From a checkpoint of a small mixture-of-experts model trained on Wikipedia: 4686 steps.
Below are experts of layer 3 (counted from 0) of a mixture-of-experts language model. Rows are named router (the router's row for the expert), down (a neuron's output weights, with its number) and show model dimensions 0-191. Each number is 500 + 50 x the weight over its row's rms, rounded and kept within 0 to 999. Numbers have three digits each.
After each expert's rows: "comes before" lists some tokens at least twice as common just after its tokens as in all text. This comes from a sample of Wikipedia text that the model never trained on. Tokens count by the router's weight.

# expert 12
router:462474497596509553521427515476529514478491490592531391458544488575450613473441513543540483484454600474470514520496470537531476570427505445458443613428415506578447426497489437558488534464409491512494532499659520474466463500440485525492534461491550584517528472484496509517542553522530570501408525517482547435516623484451490518586518452582533455492588455461486549575444515398437579501470511502553434401529522493483414550503546417488490473460456476515514518502477412437424522438592524480528511567508492542548533433477475530475580524540545452591394495487441530535575537594538502523
down0:514510558517521485501528546563413590530642520408536486547500491464467579436451575478447440556523583556540516449506493581514492419475464490507529600491416454593482449462546592429550541498518512523443531447509568509567518447538537529540552559444554510524535478497517572441469440518589475510488579403581528380489483527503488562427482515438460536490531551540472456404510616504495583431537467497458586512493537518555549530446440494582590541493503554419500542524521437456602538514571472491555552440479537540599406573561500448497517573547535483502488525514529453503536461485571475487
comes before: " he", " the", "%", " it", " she", " they"

# expert 30
router:580498430492504585597529494539534535551546585609529496537499511515459457494566450538527517437449486503471551501531457488541471500592522520402378588434474517592446439557465413489563592440460536487538540590412504481434527570371510547520560492439542498502516457492531472537530601523562530577493538555497520505460479606473494438502455467465486518491554457484474475566481475531534492476469459611510506513465565445423434550453424512443458516484637472486498489548488473532402480394511533494550516535570492447487503451511443518474501434517457533548459438482459498477574461545362424567
down0:570514481521515538478521534516514570466557501451506488452399448533538595461467489456510510404421607559540522502529469524441535513565373463472525528506498482423460566469472590489512491474520468533565528431466491495572498547531541598464581537529440492462498442451526539396464498537454543550530515460539510584418429529423462453589468580586388515584507481576420566529508540457448524519467466534440506574574405524573553434493430464622480497471533562417458497489565465520611519553492555450450589478523547516561445503504483476593534440496494469424521474483523430534572549525490483523
comes before: " of", ".", " to", ",", " and", " in"

# expert 50
router:478413528518462538542463425522539468472469463563464427495553483490515490478461456563526466472405512443435448542488441573528492394524473538595447581474400451563455508490505513541555606503487526522423586476461481426516501652470589491478478468473562535478476501535492460503600606504541489523485443552464477491612591525439486511451589433516555429460481521466490536470435363372487477536480505503456479495420542490449505544439542519422542543512464436476489465551436418405426456527549528418537532495520487473490591549558504459446551497582565442477485470500469532544543494581459457485
down0:610518527414490511587517486610485486495510536473561467507487473446556441550500451557532556548534514575553457499499502436480499498525367495575528447471434515550387512402508490419451531539520545553560441443570464376551601506541450528487588495458452485531493558488510453565403512424525439487490495528448481488466455578568509533562446500519466525549420591571491546364450512463508616540491488497551537465509435518500410477500467484531444555372533450448421501499535408469573596512508515469448429583550488464490446564519483529535486541573431477478511481487477473472478537514527514556
comes before: " of", ",", ".", " in", " and", "=="

# expert 49
router:514524446496475462551433534507487468436547460596476463488533516492409560501471454558499433493415534478569509480453521522445448466437421456513481500470493526575440500443573502481545570542566526487466530459545447497496533546440558539523605444453489506437390509543489574499536464603489505459465581497534514504450547438409510520585497401477533503439421495516490558551506466401563466415517427498388435478582529592530468431449599542367494493515494450431489544578477535533433453475529553434539545476438557507475484524526507565581552564517526458570455534466451435512428559444376489536
down0:606532515485552568471415533471467423528538452565506529456560477502515436526534428466507431578404547544532561480527437536450528412543500478460419484578421460554412579535527484517486452473430539513567482474481449577547486585521415592446515530500479478400498464540466539459535523468525465552520504531463566539579451566463494594433454487530475531572461495556520577458539436515454527537540513505519542480447433541460554509598586415498549613456488536528567510464528473508505546439510509475532554564485459479530428588479535450486540420434485519494608423549456578616497473460477404569
comes before: "|", ".", ")", " ft", "°", "|---|---|---|---|---|---|---|---"

# expert 59
router:461511440485421437533485567443458463467503506529420574446545467484454541446514518545467499503470484490502560419554477524504535445486424550462440589426456581575408565564480485461459520418423543425411498473508409604461539535408437544622582435509624523523401480539514562483522512538447551506473478473505587520629518462539573489506565456464498479480497528488565510543479474551421399509512539605477495566491498466558406461480495486431513500489524460520470402498442459523442488493531490394474560505437459448463492453547540532539445509481566426585470501492435456527501502510403556503
down0:483484469476549455410539531491453456566476536425590550434511494422508523427468514506523494512537520462567555409550470530528467553555470473441409517529458448452502426516492497502392485538454547531499426461461492487528512444609567447493485498492518402555496467526514617497511577506458558558516510451570470454508572538408537467521423485558482580428542483528570475474564546433611421518494475520615545414453410534500524569507558510471452438511447495509462473514538459421572581582454506453554445528528515508553534442459459432397595438552552480497469440543465389535492511513399530445
comes before: " ", " Win", " Total", " No", " Preceded", " Year"

# expert 46
router:469470432540471535517453464524482444409561400550582508449546536567503520439657544573532463509416523534548534469461507507464445463459474471484474576387501518504514570445586466553438532468540404462470464506557442546490519595524516528548553472519529491414495512478504522392560515507509529447508418512483501454500568465471467549461592449544470403507538455464551571568528558419481506618490501513442368495493529504520481458408564496486490502525544574411491499524482486435453481534523481461498495558441477444482539404552507620488597453519475437602377491496481551519517479494510569542
down0:511407473505473482436477479436477535417532492385474436527517433430651507513571498528566454566481561613589463485482405505514488483495475456522528508458446616502461422387495536431467551496519423523531509397463488507457460506576492469468484532530553424420526512499492602490454610522425513590491557500519539492557494565472443563536524565452443493444512534528537597461529526551563571411506534493439526436567503523453569428548543486563480628522429481523491505578523435561550510531458540456468478473462477539528551542408520467431497435465497442526490503468464441499421490450511481465
comes before: " the", " a", " his", " example", " its", " her"

# expert 2
router:455503523461526454579469496542542463473638451639567485404577467481510515510576477536592505459512567467495521550487548495508446477524524492559494519479374496484490519466508499452470569573472412497538536547515534482436550508463432570525510439450566499437447424529473518494465439569488527541438499542526483573525459437361531513484547491520578434490501455420491514508510499465455475476562543491521418476488430498503482434493608489479535419581471517427489481439450510496444543585579580396545483477430539500530497442640509535559526596556389489524494429418436441542527470496419514492
down0:468433482519488462470452462470550498591496501457420472386432496473448414540482558510440412537534516476521568522529478502539463519527526466403457464493463467530431430554475551496526459514484478549520531570520535460463619499506507447377458542519558540509583471544470456456440573578513478592540531456441391429514482551453569589507445525469490604503552589598482499481539599392514521471517438501416538495518518447538477450508517491524508663465597490507457514498503507482524524491432413463494570404512504477485487611484507507410525495468528492487461515488486563560396552378507485518
comes before: " |", " was", " had", " were", " States", " on"

# expert 24
router:522439490512476583592507600575479417390567499437557485507502480566483587532497580507596425536434573460506510433516431555473435549508486458537521555546474441558505443560497463542494537476444473544417529467474509501577547473504491510543466475561618476480499489501491480505511505514521597507511503543421443517486456420465524468571502515445536481464492427458499484527415533459413501560374449551507480572395561565455498559507517564491474459550579436527443512478449506513447398534573539457520575506460490572529500500478434537455564588479401426634395435499442450548480508490526475464
down0:582513529595461520422545495517518440486587483432510539516501466452484575442585458416465513545533553435499493507500572437528397458516496469477504476592494429476565514399468585501565503536424527540528479445589514455495400520580501442563535389529527395513548526462483553473436513525544546372462477490582374487523505566503492522555464533455471477573547533509506405579464495418513522456469454557558547494477486497577508461555519476562547569513468564514467426415503484478487581505484466483397538539477585530572435478489487494448474404574488525429461518494576481570532389497503515486
comes before: "\n", " |", " (", " is", " and", " was"

# expert 15
router:558522442548422510577470442530648544497559511523553464489562418431429540493563543509668450554462576541522509505539584525523442452509517508492515526472555425546430515542472557572622500437465543524504568512498433509480541543433518574582470450452606524417512485507507444522579512533513559466407500485474512531558551526459513510461449459540533510460553440509549579500471519520456437517481494622528423571520580466492409541447503594466392440549560497523475488536453476518445544474498533482526536420504470425489499537476508521474509535511466507581413439427403489480525555500533458412
down0:587557446454490575459442461584470552592556479530529532473473581431483480523533541473464468525441451485562498497496527446563433451535378498519589525613423531531410402473500561562554507486460479528565475401503543495500536432590434511534525528556494587435533437505456616516485458503500583520496483434495401448536453620510553517535470516512537482491615519554566510625521476479524422386495492540485500438518477503540531486593556397578512531409476491467420498535513495468568500536473490499508461480466565499455578447499480533507589502497553472418516565434576472476513504473540507516
comes before: "0", "1", "2", " |", "–", "7"

# expert 52
router:447450383538500581539478526470551477475580515616569435495525522520481526498531504509594516521494566541496514489559557552496468492605512470506444570469519387592405467535551582579550501390428569501465524471418444456547540524479468536450508410467593579416428472514444549507529496534538524464481498543469509537534495485446471496519496445539497485437519374534527621546539514568469504509494469533471400551471528496478543431422497518474455477626565499556460558565471482568520521497566527443474448499506457413449460428467446581400504488531509446492442466445466567535483579520570502436
down0:540476503521488438495505560506536539524458445486480486534428522374457459435482629440515434451523460427544520516555498427569487441569365467446460493546336498458504432462485531479464531475518474488523482503539486558546548440528567473497531529419466508423434540558626425472491534544455415485448497521429399524568548595559561564451480599388510518565523486493531465518530523467443531500468428504460501503460430486528450482397573467520540517344524420525487513504505527532539466544519488430577537517517516415611529539479457473473507541462544517485454558512480484557558556480504523535
comes before: "9", "8", "7", "6", "4", "5"

# expert 55
router:513470476540460507558419500511550472479611466516462514468568429471461487446492572506596397563482582457488510600546469498500437520517490477476435556537546445528400447557495502523536499515413476504466510438515422465493553459367444507513452460494491589522542508547502516437569507529572457552387483526471569471428508536461447446523505532515559499501541413527517501530458433464505463546457487633496396486498524527436422517427465556502470398541541474580464404461466356549417445444565546424480506483526443488428541486511465535452536562479531477556488450432371473540558542523465502518
down0:569485439521469477576450474516425535519496577438511467518527439490514465601522482466586483517543539471575483436435474536468583463585425429511572540483407517463474470416460487546512507439384499563571547458511544523563522467478508445486553525451534501474444491605551481457440575456406565477461498444539526497553504565469587497468594494379396547464562533465502573486492551452388474470441474544485567542491506458536489355554569507422450532436490515483453485585473472458479567553542554499546525500445479493490520610464493430522439464491493439509474565574507499541473462550569407554
comes before: " and", " ", " which", " but", " who", " including"

# expert 18
router:437552432464515532496481496598556494504497543592443419498446552466507480528417405532447366522461525558516463511558584527481497500492480471489472560421442587569436486509530526515513525531532543551415563482463457492448551556458549568559597444490577473530408419471482573483588533561526586515514492505530518563569587527437466467571520456461468470502443505441468487551529468483483529461470465529427509502439542549485451519465530514443410487535511502530506513490439412442448524537564564452495514586533477451486580542524443531454568535554566465589411479502423436539444468415377553617
down0:522453495529458525494463416475406488546560516444448544545445483420552555491378648473515532507480514541553524495432490470473467481501545469430409617518403466515479412520502517418469561534527455473504499566455578440492493528583563572388577499427489481430554507464463472394451516531427618432489435530421504568560529499501526496433490566509452499476489611460503575423541506448469513519516501475486499523528452608412433510582491495512453470470502491424505476562618507448449591505498522452518580499454498462444505549488461515491450424536495511405527564572487457437498509525473500519
comes before: "\n", " ", "s", " be", " ;", " Label"

# expert 17
router:532504473553410566546469552468497529561470559495557466510429599519441538456415490602528407489466547535608485493514499582471483428506507460491482545408547493499423485523433470576518450423569492470495569547488470402511494570415494482498526434588639475472409522603506530462463556465514541579419461527431517446495537513517487544492507462525571462534574462544525472518463451530531432495553549558475543556410560486504479502429494529536527480480500419506523576479496454436450463485462471503523598510557456416484567485507452525497496498581456400517423471518475454471448486536407411653
down0:519482510514493520507445463509481482517562488458519548477522441373573480507518497450627420512504443509509497567504431498552498544534415497477512525575453458589471459482514548453470411407580400503595487414531535476532511510579481488471538521474528449575552561563514502477400527540493467409617542422529466475496519486463476545477506557441442499582525474561431538507521515541490454447425443466477496600511468528544540369470472546383546591437391412503464486459531446487526473572464518412473539550539530521594447432460521485504578455447495443504549519491458503472443489501424449384
comes before: ".", ",", " in", " and", " of", "'"

# expert 44
router:505467454500436483589479498537498530489498490472506417510481484476411460404516548468566468560563559472588470511545544584598493421513524520482475542390483432584469494519525484544536506473449488487439520559541426488481526470383468560510487446544576626446533510543533517513521530520505534557398508543509402456490497585565496525478510479559579516512477414450492441562524582520519443506510525598469426547499606553541427503445472497440485398603533527538530522523414418515482448446577483516526514551572450504444498421528560551374570553475455486474402508429434489565521488515431474440
down0:550554457505479507563562528504430556477497427454491496450515504417474530393457478378490572452455416451486499564503495479505495512513415537505539553461455538561334538477485532524523499434502551501542508498408508459521526423535513405422561490495495556511518484531439527474429519487487428416517480375580569564468543466481416489453572515518459553536542535511530461472523536497485573462437505485506533502468410541553453617532485567510514561534471602508484517547434489539560486515415375484451502481468496466470480484515519483405466446600461570551597507447548502538611548562417577441
comes before: " ", "\n", " —", " MPC", " +", " −"

# expert 13
router:528472426548507466504442449513553522440536462455545431452580455496509516489524500542615387522534568505526553441538469521548426457545549549478452594463474417535450532532540478540520540426397565447500485469572457392526551542471467590543512415515541514441448444594538462519573532547564505515380528479464440505493477507482469522522470468496590538498565460550469524586481454527435496503493525551471422511530579505437439445471500569467477373584510474508520498459429418574416447459485549415479523537534478470477453492504488587397522489567487486547389433511374553526508481518503425474
down0:479444573494537565477511427408500540502556439476537539551583470460503553496525423550544511500541605455514538466497511555553492480565382470526532501536460582472490483522479498443440501443491527484592530480513475473496525383540489484454483514530504442552563573558592537477473578404520571548456402479478460484521483536435559477503607562487403509561516585566433537345508503518453542548548455493468562488450515542528527411494550574491490545408454449466442536492501504489385588540432470465373506506482514553539481607430497457511624550454427502552486518514478488474553462530447482495
comes before: "-", "|", "\n", "==", "The", "==="

# expert 20
router:440467461559491567552465511531584467475547454513443442469498480535526584462505526460631376529441521482491491506537477592490543484497485491404453593534502465490391423487537509580511500568502606452404478474499494460518552539376501539540480475571564546423439412602515401524538454476497555495380487521515495505544516544426514515506457405554506436466553444570489516567555500544503491512487507595494427558488533496455521481464477600421474444552528520579491526561434440487486478522539509461510521492533491369517476571515470494425540528550476492632406504535549479508538542496571444477
down0:521516536566482570602532501533498477538520465568486482494429454405580516604528496425464454508530546472517563492505563474488454480526430442477552498477574431468512434494513549484486441431489484498516552414455589499468414472517450516526564550485455547435442474462574547437455405423421534567562400468468503573431513516485435524514429539519502419544592482523487480478526551472535553555402480458483493478563407559464394463554454461544553506585620512380569546481539479597417567474550465484452479469476466541515540554484529544413483417479583584448488562493485480427502543530512524498
comes before: "8", "7", "6", "5", "4", "0"